Below are experts of layer 4 (counted from 0) of a mixture-of-experts language model. Rows are named router (the router's row for the expert), gate (a neuron's input weights, with its number), up (a neuron's input weights, with its number) and show model dimensions 64-127. Each number is 200 + 30 x the weight over its row's rms, rounded and kept within 0 to 999.
Before each expert's rows: "gets" lists some tokens that make up at least twice as much of what it gets as of all text. This comes from a sample of Wikipedia text that the model never trained on. Tokens count by the router's weight.

# expert 35
gets: "\n", " of", ")", "==", " by", "\""
router,240,164,182,202,195,180,182,218,195,203,189,183,211,216,208,196,242,215,187,144,174,223,200,193,177,202,160,237,222,211,223,275,187,238,234,174,216,214,245,214,230,185,204,200,166,165,206,238,199,239,223,229,231,230,262,182,165,230,246,193,217,169,177,258
gate0,201,178,160,239,206,215,187,202,182,135,207,226,207,197,264,275,166,207,189,241,201,219,146,224,227,229,243,187,168,208,230,197,200,155,192,219,221,182,201,235,174,243,217,177,198,215,159,190,173,216,168,244,209,214,214,187,208,196,197,198,220,230,232,217
up0,187,224,177,222,148,189,214,200,271,211,295,212,171,231,272,244,177,221,198,225,202,208,241,178,172,203,220,190,143,157,218,211,229,194,177,244,214,203,153,183,166,143,220,178,158,236,205,156,232,161,198,206,194,236,229,193,186,146,188,256,121,251,193,184

# expert 3
gets: ",", " and", ";", " that", ".", " |"
router,214,156,216,190,163,164,192,228,267,161,190,188,177,209,251,245,184,191,167,186,157,223,157,205,188,213,189,220,164,225,243,233,217,262,250,186,194,155,188,213,219,222,189,201,193,169,169,244,196,187,234,206,235,190,240,176,194,209,204,207,190,225,224,194
gate0,172,184,206,240,205,233,249,186,144,183,201,243,191,162,234,215,137,168,195,237,204,191,169,194,227,225,193,203,157,212,201,223,212,195,222,243,238,202,200,181,203,221,224,209,144,202,235,154,225,184,192,183,202,189,243,191,250,185,211,215,166,131,253,186
up0,195,174,160,209,212,140,183,232,210,279,225,182,253,275,210,206,236,167,233,212,174,191,232,168,186,223,235,190,225,214,210,190,214,212,246,178,167,198,184,197,245,211,177,236,170,209,212,224,173,228,212,195,218,194,202,192,171,171,197,261,234,169,186,224

# expert 0
gets: "ing", "ed", "ated", " used", " made", " released"
router,181,167,224,218,194,178,192,196,239,179,188,194,207,225,217,223,173,159,205,194,179,204,240,239,188,179,189,198,214,179,236,225,156,213,253,179,155,200,241,218,181,166,257,172,177,113,174,205,255,203,220,186,217,246,228,198,154,246,204,184,205,177,138,210
gate0,235,196,202,170,220,171,188,170,241,168,186,181,209,245,220,201,155,153,178,187,197,216,227,220,235,203,171,246,158,217,192,188,230,211,230,284,164,210,245,238,233,160,172,227,254,228,202,241,179,206,235,182,220,251,190,184,166,167,186,178,176,200,158,181
up0,181,254,186,210,199,195,172,223,204,157,249,174,165,200,190,156,185,211,170,210,248,152,181,220,185,209,110,202,185,216,233,198,250,204,228,242,212,179,177,181,219,236,186,189,203,239,170,222,198,202,153,235,125,215,191,260,224,175,220,173,155,196,161,236

# expert 28
gets: "ad", "ar", "at", "as", "al", "t"
router,221,197,229,202,223,205,164,202,189,173,164,199,237,214,222,252,214,204,199,151,188,233,173,216,155,212,173,176,201,199,214,226,160,215,190,180,183,206,212,242,244,171,194,226,155,211,168,227,271,229,258,230,197,188,221,185,228,274,238,206,177,230,175,209
gate0,210,192,223,222,221,197,143,184,216,196,209,157,169,171,181,191,155,187,183,197,189,167,185,209,221,189,152,211,226,220,209,194,176,198,183,192,257,182,197,220,196,179,175,178,189,207,199,218,214,189,256,192,218,127,215,213,189,220,201,182,177,163,157,148
up0,153,149,198,187,195,222,198,231,171,282,251,239,186,177,182,180,164,236,221,243,181,175,217,136,190,208,197,210,208,148,222,218,214,197,205,214,242,189,179,189,223,202,185,132,195,175,196,179,198,212,188,140,185,206,230,161,225,212,176,207,178,183,160,188

# expert 41
gets: " the", " a", " The", " an", " his", "s"
router,201,195,163,232,176,169,158,261,253,192,177,146,178,250,239,231,195,205,190,194,165,247,190,252,164,186,156,224,226,198,194,191,221,171,271,211,264,189,254,208,242,186,241,213,118,160,168,251,247,192,203,209,224,185,223,218,171,232,206,185,196,193,180,190
gate0,183,207,182,208,149,194,192,186,203,202,237,213,216,208,261,208,259,264,237,248,186,244,244,236,230,205,222,224,137,211,206,156,199,250,169,205,258,275,211,206,183,205,187,230,200,218,244,222,156,181,206,226,183,193,216,165,227,203,150,218,185,193,145,195
up0,191,193,149,221,205,205,205,233,172,222,164,198,194,209,187,192,223,191,204,196,213,253,195,237,214,188,171,172,200,153,184,206,261,183,243,215,190,173,190,140,225,239,232,176,147,215,202,213,180,154,227,247,222,247,192,201,231,178,224,178,217,245,248,190

# expert 51
gets: "\n", "-", " \"", "–", "/", " under"
router,199,156,180,200,209,164,190,204,198,164,202,176,193,232,226,185,192,212,190,179,188,197,205,191,173,193,192,219,197,233,254,254,204,188,184,197,275,204,228,220,252,189,176,206,151,183,199,219,171,219,196,242,257,243,262,184,177,268,238,190,228,197,158,268
gate0,189,177,198,258,153,229,225,207,178,210,213,204,209,200,185,162,204,214,141,198,184,170,231,153,259,208,191,166,174,263,213,207,159,178,195,223,190,209,201,238,268,169,180,158,188,199,203,187,206,194,201,170,190,178,241,252,184,219,207,229,236,129,163,225
up0,253,236,159,181,205,235,262,242,186,217,183,190,210,214,190,221,166,219,203,224,180,143,200,167,183,176,201,228,175,184,169,143,189,212,235,206,207,208,222,187,173,160,204,177,249,206,211,131,223,173,154,185,152,157,173,189,196,229,216,200,178,125,184,184

# expert 12
gets: "\n", " (", "==", "===", " \"", "°"
router,213,204,220,169,207,218,170,242,222,212,220,187,190,211,231,204,231,176,220,220,140,229,188,213,216,195,198,191,213,211,220,233,216,170,188,182,194,223,188,204,234,145,217,190,193,187,178,218,225,206,261,240,253,207,234,162,218,217,218,223,223,164,196,227
gate0,173,170,208,227,188,200,192,185,162,237,182,148,203,170,248,233,283,192,229,200,162,205,224,177,187,176,176,208,265,195,143,224,203,240,164,148,208,173,141,199,240,164,245,208,224,145,217,216,140,228,141,252,223,233,249,171,199,232,169,224,217,183,200,184
up0,180,245,201,214,209,190,198,245,224,210,210,237,184,159,159,188,175,128,246,177,188,204,183,244,218,216,169,138,191,200,182,246,245,204,188,198,198,138,201,247,217,226,168,185,186,220,214,257,160,220,167,138,161,153,190,244,196,203,206,211,205,232,163,179

# expert 55
gets: "s", "es", "ers", "us", "ens", "ings"
router,171,212,185,181,182,268,180,189,189,199,202,208,205,203,259,258,210,194,191,185,170,208,189,234,155,187,174,189,216,180,255,197,189,193,201,208,247,246,181,212,191,195,215,154,191,190,192,248,225,213,251,257,239,219,226,193,184,232,220,220,189,185,164,230
gate0,187,243,190,196,186,248,197,169,204,155,247,148,252,212,236,211,179,166,210,170,213,233,196,221,215,222,226,189,176,202,216,213,224,187,152,197,233,191,203,182,219,145,200,202,249,244,143,190,184,210,168,211,196,172,183,197,221,243,232,185,216,189,202,229
up0,191,173,204,267,228,204,220,238,218,233,219,212,202,176,178,195,198,252,169,243,196,213,201,217,209,245,219,113,202,200,184,189,175,193,181,245,165,210,188,179,236,182,224,196,186,203,197,198,244,207,182,191,206,217,194,210,153,194,220,225,194,162,204,197

# expert 7
gets: "er", "en", "in", "it", "on", "el"
router,229,208,185,224,183,251,130,164,246,191,192,187,190,218,173,217,213,237,183,203,218,281,244,229,177,211,190,246,207,216,243,224,172,195,233,180,237,201,226,210,145,208,199,190,166,208,193,262,195,212,230,200,195,210,268,185,175,269,239,177,216,215,156,246
gate0,142,230,173,203,179,218,145,220,195,175,166,217,230,203,221,231,147,180,206,202,239,223,231,207,254,214,240,187,201,188,233,220,222,153,208,227,225,232,221,182,163,209,219,230,179,162,220,232,230,239,231,187,217,152,152,242,197,202,254,216,175,185,145,227
up0,175,186,190,195,134,201,234,223,214,228,218,152,173,203,205,164,173,185,231,220,228,188,197,201,127,168,217,227,229,214,204,244,188,167,253,220,243,183,201,151,194,175,156,235,227,242,216,170,192,197,130,171,226,160,137,240,147,214,209,236,198,186,213,179

# expert 33
gets: ",", " and", " to", " in", " of", " was"
router,210,157,201,197,167,204,174,236,244,161,164,195,192,220,233,217,179,162,165,177,147,227,195,204,163,204,196,234,147,232,224,220,182,263,239,178,206,175,176,209,218,218,182,177,210,170,180,231,174,181,243,246,253,206,226,161,188,271,195,199,215,225,200,202
gate0,231,222,217,176,158,258,201,233,190,194,219,204,210,235,177,211,188,196,206,187,215,204,144,218,194,233,155,190,149,150,246,178,239,234,245,226,168,212,173,211,185,201,207,185,195,236,222,197,177,184,215,182,209,205,173,205,247,188,174,233,209,187,200,155
up0,222,219,235,221,240,236,145,194,162,205,229,203,142,179,164,224,200,206,181,176,217,172,190,210,206,190,163,200,191,187,183,143,208,208,289,159,208,210,199,236,132,257,231,202,232,187,175,229,200,201,211,224,209,247,238,230,207,143,180,202,177,225,225,195

# expert 6
gets: " s", " m", " p", " he", " f", " c"
router,232,162,189,221,214,191,212,237,202,177,205,205,183,248,206,237,184,224,148,193,174,206,209,239,154,233,193,208,196,210,201,233,201,222,257,165,202,214,223,167,192,194,242,208,194,207,171,220,142,190,245,209,240,236,221,159,183,241,205,232,157,174,215,236
gate0,199,224,156,191,227,228,230,183,203,160,258,227,204,275,276,192,218,198,231,228,224,193,182,199,243,283,213,245,176,218,195,196,187,163,182,161,183,170,218,179,181,191,202,199,158,227,213,196,172,156,203,223,257,198,228,225,205,227,216,179,211,213,195,216
up0,211,176,229,183,203,235,143,217,212,196,193,195,285,247,172,190,241,233,148,210,186,216,234,224,175,231,224,222,193,226,243,172,182,201,211,210,202,163,248,185,185,178,233,163,217,227,229,165,160,224,158,218,207,215,203,190,183,194,208,139,200,222,215,204

# expert 22
gets: " B", " D", " R", " H", " P", " W"
router,216,139,209,221,172,199,222,251,210,156,236,187,190,235,232,198,195,226,167,170,148,202,184,221,160,215,206,206,204,198,218,208,153,195,239,167,182,244,244,195,206,142,269,192,220,201,154,210,151,227,259,201,232,209,214,171,230,246,209,197,155,202,198,265
gate0,169,196,213,120,233,226,245,192,139,224,269,176,199,176,233,233,199,231,221,190,243,214,215,227,208,238,209,171,179,212,258,223,250,162,173,209,191,136,179,167,214,205,248,187,225,194,189,172,153,209,162,185,213,222,241,196,218,223,239,166,209,196,201,207
up0,217,162,199,282,176,216,213,213,210,198,192,144,167,188,242,186,223,207,234,224,231,207,189,149,220,215,234,174,230,210,229,220,203,176,228,206,212,142,235,212,155,151,180,212,194,222,230,212,211,215,229,264,172,222,212,183,243,160,225,200,172,211,218,219

# expert 61
gets: ")", "\"", " |", "0", "%", "3"
router,215,189,175,192,191,193,183,245,181,169,158,166,186,253,255,205,207,230,134,214,171,233,208,217,169,212,202,194,205,193,227,278,234,169,229,121,168,212,160,188,213,175,225,233,186,190,182,205,197,199,232,212,226,221,274,165,206,217,228,238,218,182,191,197
gate0,205,161,223,173,223,192,205,220,194,151,189,138,244,208,187,188,179,267,195,173,224,245,221,255,151,215,208,145,191,193,233,209,172,183,251,264,193,180,132,154,156,166,209,185,201,186,173,199,151,209,146,213,227,214,179,247,207,232,174,184,220,249,197,198
up0,139,183,140,215,186,191,188,266,150,207,220,205,187,200,205,189,192,179,247,201,208,157,181,178,209,191,213,183,188,195,181,172,186,206,246,235,214,239,183,188,258,223,238,187,186,185,225,161,143,146,163,201,224,274,235,193,170,188,238,195,210,244,146,171

# expert 11
gets: " the", " a", " The", "'", "s", " his"
router,192,179,192,234,197,166,161,259,270,200,208,190,203,283,220,225,209,239,191,180,138,280,157,265,129,176,184,238,239,211,196,200,181,190,254,215,219,193,221,207,232,215,209,198,175,172,190,209,242,177,238,204,264,225,220,161,201,269,213,214,173,173,202,193
gate0,211,219,197,185,163,174,256,173,189,206,193,167,132,172,202,215,200,214,164,210,187,177,228,177,178,159,200,172,238,217,191,192,176,216,232,159,180,230,234,225,183,249,238,200,142,156,184,156,160,193,263,163,227,218,191,226,214,199,200,237,189,223,210,173
up0,195,260,191,176,202,183,227,229,209,230,191,190,133,197,154,221,211,203,201,235,215,192,207,194,245,173,233,203,187,162,191,212,163,233,229,262,246,180,181,187,161,166,264,161,202,125,176,222,169,243,192,211,206,140,213,253,128,210,221,215,221,198,190,222

# expert 5
gets: "a", "i", "o", "e", "ia", "an"
router,207,212,168,186,180,185,181,228,198,206,220,188,190,255,232,249,224,207,167,190,154,213,197,213,156,172,180,220,180,181,210,217,205,225,205,202,255,215,194,197,197,195,235,214,199,128,214,207,214,242,246,239,219,219,232,221,176,219,297,207,186,165,184,208
gate0,226,250,185,177,217,211,131,286,202,182,248,181,199,239,242,181,220,232,235,206,183,229,208,250,194,181,209,182,234,234,225,215,205,228,192,277,252,184,193,181,226,190,224,186,247,203,236,194,171,172,165,222,209,180,172,192,198,212,189,225,212,215,198,168
up0,176,210,231,220,161,224,206,225,161,223,179,239,236,196,227,263,215,161,270,197,233,199,254,193,166,184,181,234,246,198,171,213,164,139,179,186,245,179,189,207,202,182,121,126,212,212,213,211,133,156,199,239,253,218,156,167,179,214,217,189,180,180,172,212

# expert 56
gets: " (", " S", " C", " M", "S", " D"
router,187,191,205,248,189,170,206,259,236,217,258,197,167,232,251,207,232,170,168,182,180,191,133,217,169,213,206,190,202,211,239,213,188,190,214,188,170,210,190,205,206,133,237,200,201,198,144,204,166,216,187,191,261,245,193,164,193,243,199,158,179,150,188,266
gate0,241,214,230,231,164,187,203,227,200,174,241,183,239,174,219,233,194,208,203,185,232,207,151,209,244,222,124,228,219,210,174,214,206,184,194,208,193,205,241,239,244,227,167,228,199,196,213,222,248,201,165,157,187,233,255,203,195,308,204,152,177,226,202,220
up0,232,233,182,231,196,140,211,228,162,210,146,248,192,263,170,211,208,193,224,199,185,142,160,205,181,244,211,189,151,189,215,202,231,185,190,197,161,153,161,255,187,179,214,176,226,176,181,169,182,252,178,168,171,132,186,202,238,180,212,232,205,190,249,218